{
  "n_experts": 96,
  "lr_router": 0.00052,
  "init": "normal"
}
Below are experts of layer 6 (counted from 0) of a mixture-of-experts language model. Rows are named router (the router's row for the expert), up (a neuron's input weights, with its number) and show model dimensions 0-63. Each number is 128 + 24 x the weight over its row's rms, rounded and kept within 0 to 255.
After each expert's rows: a language model's description of what the expert responds to; "comes after" lists some tokens at least twice as common just before its tokens as in all text. This comes from a sample of Wikipedia text that the model never trained on. Tokens count by the router's weight.

# expert 54
router [168 145 123 137 153 127 149  84 174  96 112 101 163 128 122 141 136 136 140 157 114 134 103 114 118 109 123 116 106 145 134 157  66 183 158 162 120 132 142 107 107 156 140 176 162 194 153 165 146 135 113 122 181 132 119  98 112 158 126 147 122  95 124 117]
up10 [163 123 136 127 159 137 123 104  88 123 157 103 139 141 115 152 134 133 140 130 160  97 119 112 102 176 128  81 155 116 173 134 120 138 155 182  86 143 114 147  95 158 156 138 214 109 126 157 113 123 107 126 101 146 113 102 113 145  95 171 100 142 110 124]
up11 [ 98 108  88 106 102 177 104  94 142 149 156 101 144 132 132 174 114 122 124  85 163 154 161 127 137 134 135 126 140 153 104  99 133 129 110 126 123  85 143 137 158 126 114 117 134 107 140 138 121 127 145 137 152 167  94 107  93 122 144 148 133 136 143 173]
up12 [152 144  98 128 142 114  97  86 158 148 100 122 190 149 125 123 102 152 171  94 108 137 126 116 129 138 128 107  95 124 130 144  93 165 144 156 129 121 155 158 128 112 123  79 137 162 155 128 123 103 142  84 137 112 141 106 121 214 170  97 108 158 132 103]
up13 [132 120  60 173 138 150 114 103 151 116 152 113 139 123 106 115 103 154 110  74 127  79 134 137 141 115 150 138 166 161 120 135 107 161 114 160 150 122 142 158 110 143 149 181 122 139 174 133 138 174 146 140 105 172 111 141 126  90 106 121 111 108 121 140]
up14 [167 149 117 161 106 126 129 152 161 116 122 135  91 133 114 128 118 142 107 121 124 152 165  94 134 116 121 116 156 119 135 117 113 156 146 131 139 165 150 144 131 150 134 157 157 151 127 117 113 129 145  99 107 147 169  68 101  84 116 109 109 153  94 170]
up15 [179 147 125 141 144 152 119  99 147 105  84 146 135  94 135 120 127 147 158 129 115 124  86 142 149 117 106 117  95 116 129 149 153 109 106 121 127 129  70 149 131 141 122  98 114 122 146  88 135 181 150  94 129 135 192 142  90 146 120 120 173 120  92 128]
up16 [193 112 140 115 138 113 124 144 119 118 130 130 120 145 135 153 129 151 133 129 160 119 110  85  90 163 173 115 127 122 122 137 111 104 119 147 107 112 109 146 129 113 159 142 159 166 141  97 147 100 155 118 142 102 113  78  98 181 163 132 133 128 164 113]
Description: Pieces like as inside names (Vasari, Altas), units km, mi, ft, coordinate degree symbols, and invisible marker characters in geographic coordinates.
comes after: ".", " V", " M", " P", "4", "2"

# expert 52
router [155 168 138 131 147 174 127  97 146 147 157 108 167 132 138 139 164 132 134 140 106 140 128 147  96 103 162 112 102 138 120 128 112 133 149 131  86 134 129 178 132 148 137 117 143 142 164 128 121 127 108 153 138 160 146 114 146 128 100  72 103 129 105  86]
up0 [ 88 152 107 143 120 123 190  99 139  96 194 102 150 131 120 145 129 124 114 157 116 136 135 160 133  65 158 156 139 131 124 100 162 102 105 137  98 162 151 131 148 140 155 155  87  95 136  92 125 159 118 151 130 126 128 137 153 107  87 142 113 164  73  98]
up1 [142  74  91 134 151 144 133 111 148 163 118 111 141 122 135 127 164 144 159 116 125 127 142 147 148  65 142 159  87 133  97 172 148  96 126 157 116 122 131 149 126 166 139  90 113 135 122 174 152 134 153 138 133 101 137 111 145 126 163 164  96 120 150 118]
up2 [111 144 142 170 141 179 119 112 148 170 103 118  85 122 143 109 118 130 131 130 105 121 119 123 113  90 112 102 157 138 133 111 126 150  76 134 132 128 124 116  99 164 113 127 166 138 163 130 114 125 152 148 159 156 145 131  99 119 124 121  82 130 140 111]
up3 [135 112 128 113 144 191 105 135 136 114 144 153 108 148 167 129 139 144 144 121 155 127 143 158 179  96 188 138  67 161 125 138 134 142 111 128 160 145  99 157 126 162 133 128  99  84 116 144 138 161 112 164  97 105 135 118 143 151 125 121 146 146 117  86]
up4 [137 155 166 133 113 158 160 140 106 107 117 119 133 111 142 144 164 181 147 142 133  94 114 127 111 131 112 137 111 162 168 166  81 122 111 158 107 101 134 136 146 117 132 149 140 135  95 126 144 123 125 110 175 157 128 110 146 120 131 118 161 136 136  94]
up5 [130 162  83 121 152 151  75 111 156 186 130 108 156 131 148  94 139 145 125  53 110 151 155 113 138 149 108  85 134 129 146 103 121 147 167 142 138 167  80 142 112 141 162 125 158 139 116 101 153 133 146 127 116 106 140 132 137 127 121 138  83 140 104 100]
up6 [156  97 126 152 127 127 133 122 157 150 142 140 138 139 115  71 154 134 122 108 134 108 123  97 125 129 115  76 134 126 120 123 110 133 118 136 105 174 115 161 127  91 135 101 163 108 152 139 151 122  80 151 138 102 133 121 170 165 126  68 149 107 113 102]
Description: Single lowercase letters or short clusters opening a common word after an article or adjective, like l(anguage), l(ake), d(uties), fl(ed), rel(ocated).
comes after: " the", " a", " and", "'s", "an", "ian"

# expert 55
router [148 147 157 142 176 134 126 109 162 177 160 127 143 111 146 155 172 135 131 126 118 110 142 147  79  98 127 112 102 143 143 124  92 120 155 158 114 125 144 140 142 183 177 130 151 132 123 142 161 163 144 113 131 131 128 102 135 119 115 104  85 128 111 118]
up0 [140 101 116 113 163 138 166 116 113  75 134 156 129 111 128 107 142 128 116 107 108 126 131 106 122 145 121 131  98  73 131 122  99 174 130 115 189 119 151 164 142 150 138 138 142 133 137 172 163 137 123 120 102 105 104 150 123 126 133 130  78 157 153  87]
up1 [ 88 139 162 171 165 136 122 151  97 154 142 141 145 159 128  98 138 158 138 138 101  76  88 114 113  90 132 144 115 138 153 108 120 156 109 153 116 110 167 160 134 149 131 126 110 126 109 116 147 113 125 134  98  95 130 121 144 109 145 125 106 126 167 100]
up2 [161 103 164 129 148 137 128 135 106 108 115 131 154 150  94 108 131  54 146 128 165 129 138 158 114 165 151 113 112 151 126 162  83 136  85 109 119  74  89 147 116 142 129 118 143 166  92 125 101 120 123 113 129 138 131 178 140 136 146 164 111 113 144 142]
up3 [142 115  99 114 132 123 126 147 106  85 182 163 138 142 164 127 138 125 110  99 134 114  97 135 105 111 126 146 130 170 167 152 113 138 130 132  96 118 173 137 149 119 177 115 148  97 111 148 110 144  79 120 122 145 137  98 147 151 105 157 146 145  97 135]
up4 [134 119 147 128  98 124 136 174 171 114 156 131 127 127  93 177 125 134 182 138 165 109 126 115 128  89 136 201 111 176 122 139 144 174 134 145 119  94  96 122 112 133 155  97 126  97 130 107 179 139 165 114 101  99 105 105 131 138  95 123 109 108 101 119]
up5 [141 100 152 137 150 123 102 140 176 119 151 121 153 106 140 135 126 133 121 120 101 107 124 113 133 140  93 122 147 180 102  98 119 150 143 144 113 135 129 126 129 144 185 117 150 149 143 152 177 147 106 147 140 155 113 116 119 126 174 137 103 116 133 153]
up6 [128 134 166 147 129 143 120 119 163 172 173 111 163 140 130 144 115 112  86  68 127 126 100 141 135 143 100 125 123 176 153 177 137 146 134 136 120 133 141 172 118 175 139 100 145 112 150 118  92  99 106 127 150 133 107 121 103 135 168 119  94 124 110 142]
Description: A lowercase first letter or cluster starting a word, often a verb after to, like h-alt, g-ain, th-reatened, f-ather.
comes after: " to", " and", " a", " the", ",", " that"

# expert 48
router [120 160 123 106 182 118 148 113 142 132 157 125 129  90 130 141 162 157 149 151 110 121 147 149  89  74 127 115 126 122 140 128 123 128 144 158 120 139 154 136 118 187 142 103 140 147 138 110 154 106 148 145 134 163 141  93 157 142  88 121  88 110 136  74]
up0 [130 160 126 156 158 120 104 112 149 108 154 126 105 113  91 142 170 147 122 156 102 101 189 134 116 113 118 101 149 129 150 102 116  83 120 121 170 155 143 164  99 129 157  76 137 119 140 110 116  87 144 133 117 143 116 125 165 156 103 120 130 122 120 151]
up1 [111 120 136 124 154 115 126 127 171 163 115 107 144 141 151 155 140 134 149 126 159 164 161 137 131 171 119 103 117 143 110 135 143 124 136 138 143 106 112 125 148 115 108  83 138 132 112 122 101 106 151 115 111 128 107 133 152 178 120 106 133 136 132 129]
up2 [166 131  97 162 123 138 119 125 133  87 114 144 139  77 118 156 132 124 182 192 156  97 139 103 151  97 140 173 110  97 172 129 156 108 110  97 119 110 123 112 123 155 164  74 138 139  93  83 129 144 153 133 106 134 119 126 105 135 121 127 104 121 176 136]
up3 [144 128 126 113 149 138  85 126 141 122 139 105 131 136 122 134 164 141 125 146 119  95 141 153 162 109 121 109 170 127 137 127 131 156 140 110 121 140 140 124 167 157 124 135 138 126 158 128 140  97 176 128 123 123 156 143 165 116 127 116  96 131  96 148]
up4 [176 149 166 104 140 112 122 201 194 141 102 129 125  93 119 115 126 125 123 126  88 115 136 120 160  87 151 121 117 137 109 137 176 101  99  91 129 141 119 127 126 135 117 150 145 117 143 151 175 119 137 152 133 138 115 105 102 148 142 144 145 130 125 142]
up5 [154 106  93  86 119 114 127 129 101 150 156 135 104 112 151 162 131 158 124  87 109 157 104 132 116 139 165  80 117 101 121 178 124  87  95 127 128 153 105 161 145 127 105 113 134 128  95 140 141 170 137 113 130 109  99 140 137 107 137  82 138 161  90 133]
up6 [ 72 141 141 154 160 117 149  94 117 142 152 110 107 111 126 161 116 110 132 107 128  99 191 169 133  97 101 107 105 131 150 105 140 151 143 135 120  80 132 123 125  91 171  81 195 133 112 113 132 142 127 168 117 148 131 118 106 100 111 139 133 145 146 102]
Description: First piece of a lowercase word such as dis, re, st, sc, fl (discharge, revealed), plus == and === section-heading markers.
comes after: ".\n\n", " the", " |\n\n", "\n\n", "'s", "ing"

# expert 20
router [161 168  96 146 117 124 122 122 196 154 106 110 138 100 122 173 157 119 139 146 123 112 150 122 100  59 141 116  98 145 138 137 102 157 167 153  98 142 124 147 116 152 154 144 152 149 146 143 119 155 171 133 135 136 128 126 163 175 121 142  98 107 131 102]
up0 [ 98 111 108 116 120 134 115 152 122 174 136 129 115 149 134 116 122 162 113 149 105 128 109 135 126  58 171 160 166 150 120 119 129 156 121  92 115 127 158 149 131 156 171 135 112 155 172  66 165 109 137 150 171 115 155 128 123  89  80 131 125  90 153 113]
up1 [108 150 110 169 159 167 125 103 142 144 174 152 112 147  98 135  97 120 128 137 125  94 112 116 123 112 117  96 141 102 115 123 109  73 169 126 147 121 125 127 125 159  87 105 134 145 155  87 126 148 118 119 159 147 109  91 156 100 145 149 138 114 139 128]
up2 [ 72 114 133 108 164  79  93  90 107  93  95  62 116 141 160 166 110  96 125 125 173 165 130 159 155 111 141 157 146 112 101 132 171 137 118  94 149  94  86 101 126 137 145 155 144 118 145 147 132 147 122 116 114 114 114 142 113 142 122 122 130 133 123  79]
up3 [148 156  90 111 117 156 129 115 122 165 139 119 120 103 114 168 118 135 119 181 124 111 134 127  90 103 144 178 112  99 180 134  92 145 124 117 144 138 173 128  78 161 158 133  79 140 128 140 105 110 109 148 151 110 104 106 148 123 127 106 102 125 137 149]
up4 [116 168 116 124 106 145 168 110 126 130 150 136  97 116  99  93  98 104 161 111 116 142 168 132 157 128 148 132 124 118  87 161 133 154 138 154  90  92 119 126 124 120 135 168 118 147 122 105 126  95 126 148 169 125 141 167 167 129 152 128 127 168 124 141]
up5 [126 130 113  80 123 135 160 120 117 136 127 101 144 121 131 130 146  58 131 146 134 138 168 125 102 127 140 117 153 110 122 156  84 153 133 143 146 118  87 155 132 192 131 132 140 172 111 142 143 131 118 146  99 183  56 129 146 156 141  79 166  99 146 133]
up6 [156  82 150 143 133 112 139  90 142 120 128 139 122 122 115 113  85 124 150 132 128 125 110 114 153 110 167  99 121 106 119 106 121 131 114 164 124 117 133 165  96 146 113 117 161 146 122 163 130 138 118 125 112 116 135 136  92 153 111 152 126 125 104 102]
Description: Bare spaces and digits that begin numbers, mostly years and coordinates, in tables and date ranges, as in "in 1945", "December 1993".
comes after: " |", " in", ";", "|", ",", "–"

# expert 47
router [151 196 108 106 110 129 148  96 165 129 144 145 134 101 134 155 122 120 193 154 141 137 120 139 122  91 147 123 127 158 157 114 113 146 187 138 113 115 148 127 139 148 157 134 132 173 152 132 153 129 119 143 164 141 130 119 122 131  96 125  86 118 126 126]
up10 [169 118 144 103  83 119 109 125  98 143 143 157 128 135 118 149 141 127 152 139 142 139  95 137 127 163 137  72 138 130 122 105 114 109 135 188 135  98 126 149 147 132 146  88 132 142 146  95 153 126  97 107 146 158 106  96 119 178 133 139 134 108 141  96]
up11 [105 164  88 104 106 152 180 117 124 143 148 138 127 111 150 167 147 111 146 132  96 141 168 135 154 137 111 131 122 128 169 116 148 131 158 149 110 101 103 129 137 157 128 144 166 137 109 102 157 113 128 135 152  93 140  98 156 115 158 132  75 104 160  98]
up12 [108 155 119 106 129 128 129 126 112 134 157 157 181 150 132 150 122 111 128 123 141 136 155 127  79 120 142 115  85  64 135 133  87 148 154  79  91 133 145 126 143 137 151 112 101 149 118 173 189 155 127 134 142 102 180 144 119 162 122 144 101 104 137 132]
up13 [151 101 138 115 139 114 151 130 164 100 160 153  94 102 145 139  83 157 104 140 129 132 112 132  86 121 185 130 120 147 148 143 122 126 152 106 122  95 114 200 141 129  99 132 135  97 134 144 128 101 114 118 126 157 163 109 136 159 146 149 127 139  85 122]
up14 [132 167 120 108 106 121 130 130 113 135 125 116 158 162 155 157 148 122 134 126  93 114 143 125 144 114 115 157 141 155 141  95  76 124 176 124  85 127 174 107 139 116  87 153 145 146 126 125 125  91 108 143 154  88 163 152 134 125 101 146 137 142 131 172]
up15 [119 139 132 113 158  94 105 142 138 153 117 162 158 132 134 122 161 138 135 126 155 144 141 124 147 128 142 110 102 175 133 132 136  86  87  92 138  88 195 157 144 168 127 138 142 122 127 144 135 172 128 153 131 118 148 156  90 119  94  96  93  96 141 158]
up16 [165 162 119 124 117 141 142  64 112 123 131 111 152  86 125  99 138  89 144 150 106 139 138 127 133 120  87 150 145 149 165  82 131 155 137 155 172 162 138 113 119 163 138  76 117 111  75 118 139  92 180 119 132 171 123 108 113 154 131 121 123 122 116 110]
Description: Pieces of personal and place names after an initial capital, often in sports or cast tables, such as D-ud-ley, St-ud-ies, G-ug-eshashvili.
comes after: " D", " S", " F", " B", " C", " G"